From a checkpoint of a small mixture-of-experts model trained on Wikipedia.
Training: 870M tokens, 6638 steps.
Below are experts of layer 4 (counted from 0) of a mixture-of-experts language model. Rows are named gate (a neuron's input weights, with its number), up (a neuron's input weights, with its number), down (a neuron's output weights, with its number) and show model dimensions 192-255. Each number is 128 + 32 x the weight over its row's rms, rounded and kept within 0 to 255. Numbers have three digits each.
Before each expert's rows: a language model's description of what the expert responds to; "comes after" lists some tokens at least twice as common just before its tokens as in all text. This comes from a sample of Wikipedia text that the model never trained on. Tokens count by the router's weight.

# expert 11
Ordinals and table numbers. Small numbers and ordinals in tables, track lists and titles, such as 3, 10th, third, Second, often after a pipe.
comes after: " |", ";", " (", ":", "|", " –"
gate0:083130142130035088046159114140106139141113100127074132168093155088151104101101160108080106133148086100178193066104137102164150128128128111087192117150054138141119149096172119145180133101132106
up0:127137174095113146157071153139147114126128083121050088095143098159118100137137119072192106083032186149144064130162114075207139170180114157165099150158081138156143122164155143167102111093113109
down0:108143132101060094075102100121126192092163124135099112126079095112093164144109164137148096159151157075081129140100157211089137122104199131115175160178157127095138142168126163113106150168126165

# expert 42
Capital letters, abbreviations. Single capital letters and all-caps pieces starting acronyms, initials or hyphenated names, such as M in Non-Muslim, BA, D, C.
comes after: " (", "-", " \"", "\n\n", "/", "="
gate7:165159086114068170152193145148081162115128123110114108098082132160109136134169136111131103127129141109108133092128059163121130154086172169135117046132152124103133097089111096157105177076105102
up7:093146080145077159139131124069162113109134153142091153093121104161135120129083072138109133180142089135085121171147118159109110124096171182111128161147120109151108118142132171161144167149170124
down7:099169107110069180136137141105113084084186129100166072158179140146129025159108143071139122199167159098181110136085144197150134173123146140161054088162124116117145153138083140169095159064123104

# expert 21
Dates in tables. Month names in dates, mostly inside table cells or infoboxes, such as 1 May 1995, plus blank cells, Date headers and other table-cell openers.
comes after: " |", "|", " on", " in", " In", "In"
gate0:186110232147091109092137126138068094118079107080146124111186123130128162134155189156126122146107151105108137113160139115091084170129151128042168080142174102161106151153119149100081170121125098
up0:148126115123143140100121094180162116132085148083123103185120181130123128091106213144085115159132135160169081087130083186181105128122182185102164099106168180140101090126132066131137177207134099
down0:137101153112136141070138085147129113140113095095175102198116099114114106140143096109154109170153145134133144135109118199086142047197064077184155149121197134165163163161146080122196105163141104

# expert 34
Table header pipes. Pipe separators in wiki table header rows, such as Party | Candidate | Votes, plus occasional semicolons and colons in lists.
comes after: "  ", ")", "\n", "\n\n", " %", " Votes"
gate7:052091092137086118121137135184095113138079147162177127113192124153101144188158207142151131092165103087093133140103170175108135135132132119133059103106105178098125134123129161128099123156146079
up7:107186202165110200193159133107141114174121184158201166067162129111143135119133151049175095167143145114093053133081141167154128110179179113163119120139125164117115112142160076085143136143139092
down7:106157154104094148145095090117128172088207106180100114089142115137094171121153139111103180156064163116177132138131110112156137106106153141148123158066156166115197170122106114151139109111137104

# expert 5
Coordinates and infobox data. Pieces of geographic coordinates, time zones, elevations and ages in infoboxes, such as ′, ″, N, IRST, "(age 36)".
comes after: "°", "′", "″", " (", "N", "-"
gate0:177112184149108101158103163126157104180067061130177111121123137151052125148134103185140081140096143082140142102205121164129130136125144138102186111124110142092108081165154122151189107144104182
up0:094067114103158107061077037120165149118082033105143124144152098047112176120164166169133122086145134113146148134136123114130081159128145140053134170138129133182105134122083127149128133149053175
down0:120160138122097169147129150124119129104128156138085154111103180128109191130123156160170148069133189141124139125165114104144150151107115069136135192144129152127090135054124120176101138091127095

# expert 50
Row-end table pipes. Pipes that close a table cell or row, coming after a name, number or percentage and followed by a line break.
comes after: "  ", " 0", ")", "%", " —", "-"
gate7:145099190185154156213142197114121109081183130051128058136152133134172088156175184154176157093149117089154146045112142114126144186135119124082124155168169106122113101104115132078131118099074153
up7:085094110163169168103154158112100129089121080153098110128116147120152154140168169135183142115147084168123138099160129133179099156112145162084072140105131151121176153179108126052100136124175068
down7:147075084120157156118154154069120134108127107124112130154141077154143116121146111189121141110165108156112088099136101129143154141154179189098114079164096157161119166160179126174101082070138131

# expert 48
Table cells, database labels. Pieces in tables and infoboxes, such as t in UniProt, zeros and cell words, and labels like Votes, Majority, Total, United.
comes after: "|", " |", "/", " 100", "umb", " Kit"
gate0:128093123179142142113134153176102112124125149177165136170098096072180114140140112086173104081116075122154123110113166148158159180169159140111127122093115134088121127160093142139129153091121130
up0:145108189149081148151129146101124144109120125135160165098084110109150144114111149125100110103186129127129138087149137173137103103139153198114171119117139084138119087138186156141107116174179099
down0:131129126169120089108083158123092104081138098184122151093146134142177054093037093129126169158119084130175131128090127141056103125145129118136155133174160166110092157106136162113126103098165113

# expert 2
Word-piece and noun mix. Word pieces after a capital in section headings like S-urname, P-oints, plus common nouns such as year, focus, subject, trust.
comes after: "=", "-", " a", "|", "P", "S"
gate0:144167118141101133146133121117152152145100160165108094149109121121133095108137115149174171152206125107100129066126164142098132138074150136192123119124083128141071124161170150101106139113079190
up0:093158087146128156147187114163132108103164177141097135130124140156193152153113061131160111127192187088138164139101209158119081158125098105168179113178101094137157099119113128115150196053141133
down0:126150109168170092108122121134102100147215175140116132169108053133141141073099147085159136173157084109160074118126080091104124095148107175103112134132131146153111119097119099175135096060088112

# expert 54
Latinate word beginnings. Opening pieces of long Latin-derived words after an article, such as comp, exp, dist, constitu, br, as in admin-istrative.
comes after: " the", " a", " an", " and", " pro", " The"
gate0:113169069146135134143142167121101129140081123126175087107143138184115122098167150131137100094100138075175156123099104122106126196155199136160075084129113147084159107162066147104204129142142121
up0:130167114092147202063162124139174088095148124127142138103126100170113088102115111084203168152117123142074086126162161132116152100094112124119167120223058165132079139085111128120157124109062119
down0:103094091124180109088093114096155072088123115104152142109160081094120091186081063089117137133193089198118133063131143109159156069120111137138110144117122113124130178097074085160183114127119107

# expert 9
Proper-name initial pieces. First capitalized fragment of a split proper name, often foreign places or people in lists and tables, such as Kr(ešimir), Av(esnes), Ca(gliari).
comes after: " |", ",", " of", ":", " the", "-"
gate7:128102156131070092167079170126133154126099137130132116100164179133088187148101117130106126113150084162147118128140194121101142148082096112148120131145107122114156114129105115099124088143146161
up7:196143086154118115160057212093162146101128126146117126135105133080166142144127099167170113118122076119123136066128120145098105178147101159070126177165147082121086162098127097099082228134134101
down7:122106108144170150112122107116178091121150205182134132166108157113144134165127126147161172084130107079081102189122175055184082164068123134189087160109197156155142178177160149142094097163091111

# expert 60
Numbers in text and tables. Leading parts of numbers, such as 18 or 184 in years, counts, percentages and measurements, mostly in tables and statistics.
comes after: " |", ",", " (", ":", ";", "–"
gate0:087115117098132127145126117152132162141075093114107098099154126168108140168077073094133142145117117142111148160148094109132156134153124059069113135132119168165098101121134144112071097182134152
up0:131096105130103085088131127103098140052100194112181117150091159119093172099168151136154155110139109054096094142160130086143111135109128145108153174167103062170160112145098143102104163164143151
down0:141130093145138090112092100107175095101183178129146062140156084132121105093155167164138101098148111088101128141177134097146173106160146128095127146144107148147138054058121142102128198147149156

# expert 26
Row-start table pipes. Pipes and dashes that open a new table row or list line right after a line break, plus pipes between early columns.
comes after: "\n", "  ", " 0", " 1", " 2", " 3"
gate7:159098146091138122173145161109115112110130209086132099116081206162156092145105157174088121142108150120136123093188152162173113163109149105142197160179094150128096139128144155087080117159123111
up7:095160039105112187101079096088128109118145170185186104158140120102163158096127139139153131161126110156146064140174114093103154137132137162149100131155153171085088059199078141144086138121093086
down7:119122092180152164157186145101120139105122200119129162183090128072106137127181108174111088150119110111122165147135135156108111122149088139161129146161088091118081114131094141077155138078117160

# expert 29
Commas and list dashes. Commas ending clauses or list items, and leading dashes or bullets in infobox lines, such as "MLB debut - June".
comes after: "\n", ")", " However", " Born", "\"", " 1"
gate0:155099121163109179135152155126128137098175099091156104086121099141153124090098092150114108147114169108108075094123109044133117127071129087166154102146139149169145119077081185117116112132075210
up0:200064105074147183099050194118168165083184090091118108144153134125091166105149133141186107171120065164201112123168121113102142160120077114049151088125140207109149105103173091139126143127105169
down0:125167119128098136122171132155122126135148094137146077140119135130094181134081168121112114147111149129100149133126149065147145081145129153122081176133080119050063122158181084156109174081119132

# expert 40
Name-initial pieces. First pieces of capitalized words and names, and common adjectives like public, social, human, Personal, as in Mil-waukee, Blue-bird.
comes after: " the", " a", " and", "B", "M", ":"
gate0:117163092136052126141118123145125086123128084154126151168148147122104060083129139136119080102194149110156135154081095141134097134137123161102172072145119164115114154049152102083126142154120174
up0:186097148092067159130135159099113108126123148155092184151143078138054135132118086151155094087102169106164146139114053125091077060133126153163162148079064125115128092081147127133087145133131155
down0:105137216091098110098134117101129150153153137149150142130173103177167077135161050144121109170129128114140077078140098120177163146153170156120119121124144151127170046115074124169173123069155073

# expert 44
Years and numbers. Four-digit years in tables, parentheses and prose (1977, 2008, since 1985), plus small counting numbers in table cells.
comes after: "|", " (", "19", " in", "–", " 18"
gate0:145125148145094121146115108132127160143107141086112141182170129170124144143036133073145148154149091132093057122095145107100125045151118125148118155142136109066141096149150101123121106142104154
up0:144208123137155122139086163128142122111139175130126105158134165122113115178105156129190150147160172147077127134166183138108015116133147155195141168135105096145098054121141134136152108128124120
down0:079129122089103104151132088151142092091119077142065110090137150163165103174085090158135168143136114120180084145148125101144147170137144109127133115136103127127061151144161075187157108087156129

# expert 35
Personal first names. Given names starting a full name in prose and sports tables, such as John, David, Mike, Steve, plus York.
comes after: " |", ",", ":", " by", "|", " of"
gate0:082153185171112113146070062124113130113110138190126094117153124137115158127161140117155096078070142167171105106116154067161121100072152142136119202119146156142151132103092170073129089156120198
up0:164109094118164164126184141174099104133148160124152126124149147074102103112175139110160105128162192133126124141204126121177132164104081138059123057094140147143075189034153077156099110114164131
down0:104145145151102089192113127126182071102141150139132157103105189198144152135089171124165117134128131055187123073174143131087151152092158099093194077111128152220139105114156126154117127070116098

# expert 3
Determiners and possessives. Articles, possessives and quantifiers opening a noun phrase, usually after a preposition, such as the, a, his, their, several.
comes after: " of", "'", " in", " to", " for", " with"
gate0:126104088104140075110123036060121121074105088159173102067124158117106082092074124157172129128117124107179162088098149168151146135112130159123165154165080114184104123090172141082144177139140139
up0:166067123117150119090078091091138093139154151142074149133083125133070155101133137152112129128138106135175102109116128093178182154136116092149173165110104101102092138120123129092145097123091149
down0:149148153048089143119128075100098124161122091145165124090139180124161107151123151109175135121148078175154117133080080139102064119112144098135164133122133199163109133100126151204137127138172127

# expert 12
Hyphens and prefixes. Hyphens inside compounds and list dashes, plus separate prefix tokens like un, non, sub, multi, inter, as in passive-aggressive.
comes after: "\n", "|", "-", "\n\n", " non", "\n "
gate0:123119131159172122157156123154111030171166115110149123131179176129166126172085176154148184083160062129087180138171120069109081153132110107181115096105082162130056158103174098053147126091117212
up0:113132128149128136154109109166147093051118110188139088091097137125099108109151186142136129103128129129184160156139078118138122123150124119154128114102135155089099143122114084138137111159141110
down0:171179066105211098131173114160144116145161140119098100102146128137086091099149137089105099129191151136187149089159100075169152114144143110053081114125141113106151099133119087131072109144113182